config = dict(
    n_experts=32,
    normalize_top_k=False,
    positions='learned+rope',
    rope_fraction=1.0,
    tie_word_embeddings=True,
    parallel_block=False,
    init='normal',
    beta1=0.95,
    beta2=0.95,
    lr_head=0.00735,
    doc_mask=True,
    max_steps=7130,
)
Below are experts of layer 9 (counted from 0) of a mixture-of-experts language model. Rows are named router (the router's row for the expert), down (a neuron's output weights, with its number) and show model dimensions 192-287. Each number is 500 + 40 x the weight over its row's rms, rounded and kept within 0 to 999. Numbers have three digits each.
After each expert's rows: "raises" lists some tokens whose logits its average output raises strongly, later layers aside. This comes from a sample of Wikipedia text that the model never trained on.

# expert 0
router:405502490577562476588533547478461461504477484489505488544493491521481527510498530471418524442514561473477514495548540513547477530448441515531443433525486549506560547499539494452440477562528611561542490433479465518620465556478468580538491555498507550489474529524509557530446505442477504468
down0:478543568514470533486511437494444449510513536532435511456428502485480520500506562499497536505446471468473486497507515544504525447476538522443458429474471470514426468495510534548545462481506482519454425507462553514522468464378509505520480458487470580501508497473510408432514502450522483453
down1:514522460515518457476561471475483509531540541471551499488542562504467463464473491466353488561502501477549534569503532527500484474507460463491439464480548475442533515432541516570451508471470514514468539551508576539502506456488418589519532502465406568458451526537496490497483529501507465449
down2:475475430478562454447569488509509557579518472453502504497463465554513562505540543520482501423492586497483513452508467470482554507524465509386527518523474481491531410427472459457510503526480522491509577511436583506512477498547460464575534418548496541449528532586613526519508483475477556444
down3:508469577483543433592503524519458526575504474499496511541487504544501554466580473524586602579513525547411497509452446513469415422531466488530506449420566547483534447533484495515520546467418507440459507494404451425505445472557440535547462444497471462519472528460449481627534438489432508487
down4:512519580508516495445467491533497515538558430520504522503558561504558569487509511495382543468419464417491486542494485479549471470525462454506535530546448542552505518522538539515509507471381509477526474604552533519526495539432474485500505464530471509491521487545495582536436543453481556472
down5:555456430464520505575534469478457530492411432492521549553489487515446502546464497502504522555492554461520561440510495505508494450477512524534544456525523454510524459512509535415446456533515502527469496434569519563474524556483489512526475510532509514486501514540497483523484515494492397493
down6:505526437430522453508495546507503509526499377521474510471486554522436507505437513535532538529524537440426511526493573419530492577505592524501458505513528490471584515604466459474487533570392502473465533519533526509492564493500520555423469457546543471456482504432439449505595494468471519469
down7:446528551489416524456469487502458474443508487556448503509529419503545523429558538512404502501493475461454455554458546461502470539525434465532491571528472483501496401548518546489507555478466499504474473567501486473524603518482567526467466491534495486492508538529459549500558510482509570476
down8:476481498525535526562515520505553474434511476493495466514485525446445452471534481484548484494487522523531586457468525483444472483569511501470413490515466558451509506473476473519512473540489501530520530484479444485526537389452524386562514499540542539414493492446424496465461547558503469559
down9:518534558459463501468531482512456469477547481444504495467495541489533466505534483535489507503510506466515528503523514554465521552475476490522471442434525551527470496527500466507449532573447568515499512580533468484504468454514485510514536437462511468563526481541547530564457520552547454488
raises: "and ", "the ", "one ", "first ", "a ", "both "

# expert 15
router:448496514464469547578592502453536502452327504484512518477530484463526480458499527469678569575536506453497502527449510562472569454490469516440433485433477509510449525483496538491503531532529501456493502499514557444447443518440507527483543480503490492501515440503466483564494452518551494526
down0:511565489571528511473516511516490524483439514474505483474423480511469484488540473477496543511486460448506503510506551540513462477481567412558589471465535517564506474593512529508534440464549485475516473548506497511466467515502508403581543527550527467505532465521539563606516556497513462530
down1:500496555455419531480532520536390513465572499489478512523500536502515480531476508509527496513470592528496474428499558484452533520494461538508473502534465497517543465496564557471482462485538491465514455512537577544492494495526563463530553541533505525569478543480478583422439531529539475473
down2:540569538574534492482497464446511490551574510558528466506514450439455597553590512491521487525467513474489545585501542497535526453395489599513533526474480504538460516415538486481418506451471483518467470537522487555460466487458514506528517483444526475475493470480475441458499483520500521510
down3:515460479584475479458503473453543546546543517549426513550475445414533473529482481551507463507494519506502414474528475576544540498446545478527510508474533562532481486497513509552533572500529472477469386517557398572504488491448476510518569524481522484525445530488559489448543518513489489512
down4:485490481475513521484409544563459452438552470460549506457521494493478444548481525476480518483427480499525471468491507534518482566502522539428481471491490508545472498556474482525551587499562550566438535495466526565458502597436509486444482421503444520484495522523504437498523533516535471488
down5:467454456480505508522442538514421444519540489492503448510471484564512530487484529496475529490457567483473510453493399564431526505474462500513430434467568508488464435574536510471469509497538590464443500524495513518518466528513515525516506519498544561479492461494537462564502442522526547446
down6:464519537491504496475548524416394550498471560472448480454493462494524428467497480554468505480559501529443501462520501562546517485482514546555500464509503547470508454495519476539490557497510522494544536521484523511495526473526468492521531473587488441544477508492460507438501572453475454519
down7:478518538495478499582504578475488541515494531515518538468468475442561475516508499509401551466531520493465515498432490485572462503484454505551525532530487574553502467459554539515549482513537529561442483545450497461491567484460510478499519496510471416503488436526422595567433503428504503512
down8:502483511495457521535499541465532496530523450466531450491526540542489531476514573642481516463481497438501542534497508481509467507481467453602515583467556562517511529435518488453500460467516537445497480497515544517509488529533444563570403530496556477513457482440574462535450466487484495522
down9:494442454448555432425545527526542492512507505527504524548575539529583484476534527504499463488474579512472446512481530507549505477479479434465483496531597543488555485463461584445517504424445467439495455548517511504515476531497438459458543489538540403555522496485511399510530529503521511488
raises: "ak", "en ", "on ", "urr"

# expert 31
router:523533506496507451470478500484465431513567515428526484505478516483507563487537497441487518480502454516470528513433513495518421510454541561521446485528570568462569481506531536474566479545462519436529567521508488466457552523436460432503526493506504487522441529515512486494557481516550542477
down0:534473559549572454521481570504453452502441516510487496469456520559484562457539590440527481569514464480503527543568539460484491498494507478469466480503445539429604471502421529407516472545515568464527527519488535456474473535550507489456479501531547505513505480458423570544509431495462492524
down1:513488450440427538486460478473495500496514553492472513448522548586520537496484473534532529503436518507559488500482516500491541502547555456463567498449500469534579450505457454401487543538518517569461450457490535508461534482593442499493477495490513481461483543511585503580451496516506442508
down2:462508510500520475528563524544464518457496650467461444560520542556519464537498622520481498515537482520472494487496558495470474493481460554424461450554511519542464528500441470453456577497485438477472537471512544500446443405504527491476530437563406465542478559479575447412527487501460535513
down3:468517494513510522542476463539485505470512483597499497460449480465499502499447469464499556469545494483560531545463494505490534483508481441519542476544476501493487489524460508451465542432474461528517474504505430498548545587508546512471508513489460495472571498508458574528560462501497560563
down4:543500553543434528545532434502455463544542525524473437551528552511483495503457430516480446490473453473485534470520570513528465548468514548513464477508426512543442517528524544496575498508569527498521526448523475513524505525497503492600548426489509490548522511502487496490472500535533500557
down5:534471520481479473522478482515531467491507476490536466514526496521479496503476416476573431599494585495416400514471525467509485452411511485520492505478478466599529528532521513500453499508488478527515534442578556493497540556520512556489543554572439522518455474432525436462513480508546529480
down6:418491481464517504502437566533480474447509574609484467483502485478482476515470494511532470512516449530508546552512532519447489465545517518513547551541514555506484524606436469504538564473552471481614469493500542554521479505462528588452427543508470445558462473489509494500497551541527574539
down7:499489452554448576480405515506489500488499491535613428500438494478474566478495492496527498442499593521563444526492445474521482492512502493511437563491514481475558478485443522513440499474395510468548448451482470496503498488515503449572497565434488459531515473496487531538526498518499423491
down8:479494486492533513542519559481491470519479523519498517517463393500467530509468542535471499509428510522530525463584595580524495465517463532500491517483452469486473474509495447481525522519451454526473558567525491462442457519533481499503498463562566502536494458456506514501482564480511478514
down9:514537447475475556538456504541510497481478413544427536525471532526508493516413536496588483545534495456599387510549511421498514532512536500532552416517537466490423500511523500448484492459497504520510431482473494528500542523541417529412494507463470503454501515569514528520460532477542474491
raises: "com", "acc", "in"

# expert 7
router:541501514497544505514517492545492493500499489498432478515537521550494482547483530491412493495469506553522511548534578562494478466536527471517441534515527506500521464518522482574490466535540522569531517516541436535603526472503483455536453527527482553452586527505519536550591511518496494498
down0:518489487409537462564476481462535497506562556544526494413486457455465499432582467474462504498416444504511544487499497442446504523438528481529505546597493511504542538511485468557460456502428527518524500534549518484482511452497550411477517458488556472467549476416506516462536479463421467558
down1:538554434482556484490491594581512565535424523458518572471485474443533467544486508424550487504546492491489545516485493480530520469462556546550469555440514486571475524433483539454404407497478486453600505383437511470518491491487523582448568401589516519528528530462531525466441488513574476545
down2:511451494448517492432484495467474541464505594484553521492522529531532432509433548460523506510471492563498506416478512420544507534472576418526492543530496482522511532507577487447546565526533546475481448496474478460588426505481483493510470452501568554469521555424459547535510536502492483484
down3:492442493504499450449475421489454473454551508460418480574525472423565485618544527497440469498409562524544507539528524499481552489510541507502445520523545454543482561537534531494541424425511472517527551524524455444479566489467482547531476452531547442528590518440541454522546385492432502526
down4:493496560436575515451491527512484468487542553545478486482563475471518553455418511440529510376519536554534468457477461557506548510506549505481428548525474453430495529532481509549535498519477502500458486437483439534512496516487498502459463523373532471554498535511499514493472578433480532583
down5:509504500501496542498527511464540463574408507489516502492552522528479416472504507432629436534513498423519503468576448569476504546451459411455473523490540496437472495572514497474454535433485538443467451354544496523433503529446491488563477480506529499494441527513504506462495463453531537471
down6:460509441476477486513468557511622516585490470519479551422492461506483475539519509471490525539463521512510425514541468532429539521463553481493558510426570470539538522552493497526527442470477560515485509417474531469489477422542445465492532514463588403476448523462514447488491507539546469510
down7:479564520436496542537476549534517476432482517469501560514529513454520563488522418504461525467542569443596477480502447443526511551522508532447480565455542463451519505479501526459479526552456441558488532409499477535484531492516507468459474492460518460490463508537544562464519496447504481494
down8:488522498522425515453427440549457542567547486511492506516491523488494483506455383480469440513559478451554442571479550526554527490461514598539474485554436476501493520518536569460472538512438504506473533563574473480521475467498365511549424559566430541492530457546484444487516602509458460539
down9:487502553395470539477525449503568432441525532493442470476539498492488434435542495504475531580466433494499514474547430508436511503583531485539528478475509590516474467524500542490449528452445480479517486441488495496573573502511542483587484541509475616492474465503543564505464486581451517560
raises: "or ", "co", "and "

# expert 17
router:508502501554477519583538489435545441484400423467493542506513487517526454497558448505592486530569507421523527473524520515505516481487496438473510498526456470519498463500507518523541532483446494476563518479433481494435451522615496495482543492482409487523566490500488512538564451509520488464
down0:517497496474479483545575532487420510480482512532550524478523504536431456525450511484513531519508497515531538504460470488424465433525472612455503499515530501570455426535461417526543562481525501472387495567538465464529481506544593559490600552534507435513479506462544470544539517512498442468
down1:545521525539534534418507526559449475568524466490534477516514496506544499543546505478486461436466561512467519522509518576511459606486509512517513536484589461497532489531582504545475536456494465546567416483423408496482532552526471470451571518464543528495554501423474517502487464426517504494
down2:454546463508528560579520556528505606511555397485473472531531488571455523536560574508514541589536406557472469462450484482458544506535458453495507462520526517525465469523471446526509534412531500474548547501462523459512519469491455496486508486570438467474504509533448480467482504529554475527
down3:556544467513545388517459532516509514482491463512491538492537560479451476557478424484517512525489484557433446545532527543414546471533555507492535480500549457556541535500504448520464517498537481508461483647558482566471507505557435438443495473508506561484479525508491530393531482498482493500
down4:542552444573465571534568506471568576413493462465486451490492452448495453479518496498555527599443469445470426484525515471540513475526482535491567477462521508471452499520543594505515550426508512538470500504506449418562489486479470520476500505476477502528465496538440512436464508589533470489
down5:566494461497497532522466439585527534492502444453508516510466467476497499505532428579497521505505465497518471479488455532479524459514491542479482520492556467524486537452409511464499429461501487549530507422499569445515549513552486520454466515481461479492488486465455497503450421548488473464
down6:516433526471498454519478500526465451477547534552490455576508481510540488531542486481533491507497509543530436495472466516527463496542528571522501479516525533517497513452432501445504480466530467418436531613519506535477487535438497498471446431463502488445496564540557479489531533520548574453
down7:466497421557461471515433421466433517506467540621426551453556520528523478511554537441575506540488417572569500475522506563488480460501458428430479526497472449501505396533461524465524497517473478510460485525500498481548504490514545503516472524508534546443538565583540484485475487446435525516
down8:467473554559451530509509578487483542570483464475502520530430532483464446512473554410454566510487520457532479448500482457501479555471507472472491515458421464500431488559499546363429483461574572546511460511470562535549484531446508468472577505538504555494483547525527488481486523483498501453
down9:425524455557482453432459563485533474545509515437483524465561500481523534577466449443441468453578505465471527505520550507512441457488615520539546488442542569501459579570474483485479386493453485527486499426500509573455467493424499494541514542533499480538509564404460580507529550519476526438
raises: ", ", ",", "| ", ". "

# expert 24
router:519500535532536451532524516444531540471338433499510452465494502485460550504552430554504531486492578494478450522537472456484420505521554464457498521514500527526528549546477466528456506445473524604472474436513509544544500480587452548512422564467483508531526619533483488510537515491497535439
down0:506540424454343510462460469455529476524503597491515573506442470531509538451516528483421506514481475523561523418486526530565511466549524577528438460486534531498524516524566494476490563529471533476443545469462437459489568570515480493500471506533456464561460439536506467519493447535511502496
down1:581498556449481539500517452558533438545480418482501439542466532543497431531402509537485534466466514456449486475438452519509575501461470541483450566537481461450463469479604530554509572543456500447494577504517515554503428501453514527486513532557517531469509487492443540434469391493492521461
down2:525558454532508569557501479458511539569413498380504577541505519483500535568555450527443559552483489462473498434496519449504524461520514438457527470534470467449518467479506551520561472504454387420538548520479550477501447523488555529544596493463479531495478458532447467486548488460525443492
down3:443427460509507499531437399572489495546531514524526521478538456522506473494480516443526447538467446570473448511536532534460505568575534485502506482372547567531516549490498508557509530538494539466507488512466485470539546494485487506509461517585525467475485515482518470521475437361544491558
down4:595450508493526590486446503535506458577534552429528458477526472584448540504508508537481451512486528485503481449430432495566500520560483450488505559412550536470453446548464481432433483531445543513511459539573443457564520455537521438507554457521509494481533436522510527450475518466566540529
down5:491482567473502531523503545432502476498458492452464486534426517448490479503526518448417519512494613487550484506572387427487444508517437435509471516474444515539486555486457470478460490537520497474574452544524496518450517489517549491519529470570512535444521480496498491582505515464540517518
down6:514488513602471562478596466515435500582491474450488545496526494563540498529571590510474503472468473397510492516438477498440479511509518507547463522474581533517463474460539561560436548438524534439487503545533492604507440470496526552515487485459507419560490483518508520525511460453443535461
down7:567498530551552498456503480522513538504521499425488512496531516492516460492481514471429478504491527489516483459514488486523565500511550532449499509516491514531529548457471560556454415553500498488482537516507507512557444526426459463485544504562510483527524478473468459481509509476518468531
down8:501535432493506449588470558515565512543462491551460423553457500565533519509446514527505454537514523511496516469493451548464439458528517424494465523437444477500554462504525508441446526529466520593527514516558485510486444498504461447433532576453510530461441486530493500519542482519513516494
down9:463453477466506492515461492509454480482526462459510443498494513517572587506445441481574467450482518486540511501545492510518501493542534531561512584495417464458560458538532498526435512497445484506466548537521521493480451519484506467474526523557496524457519488530523470511481470479510556493
raises: "R", "V", ". "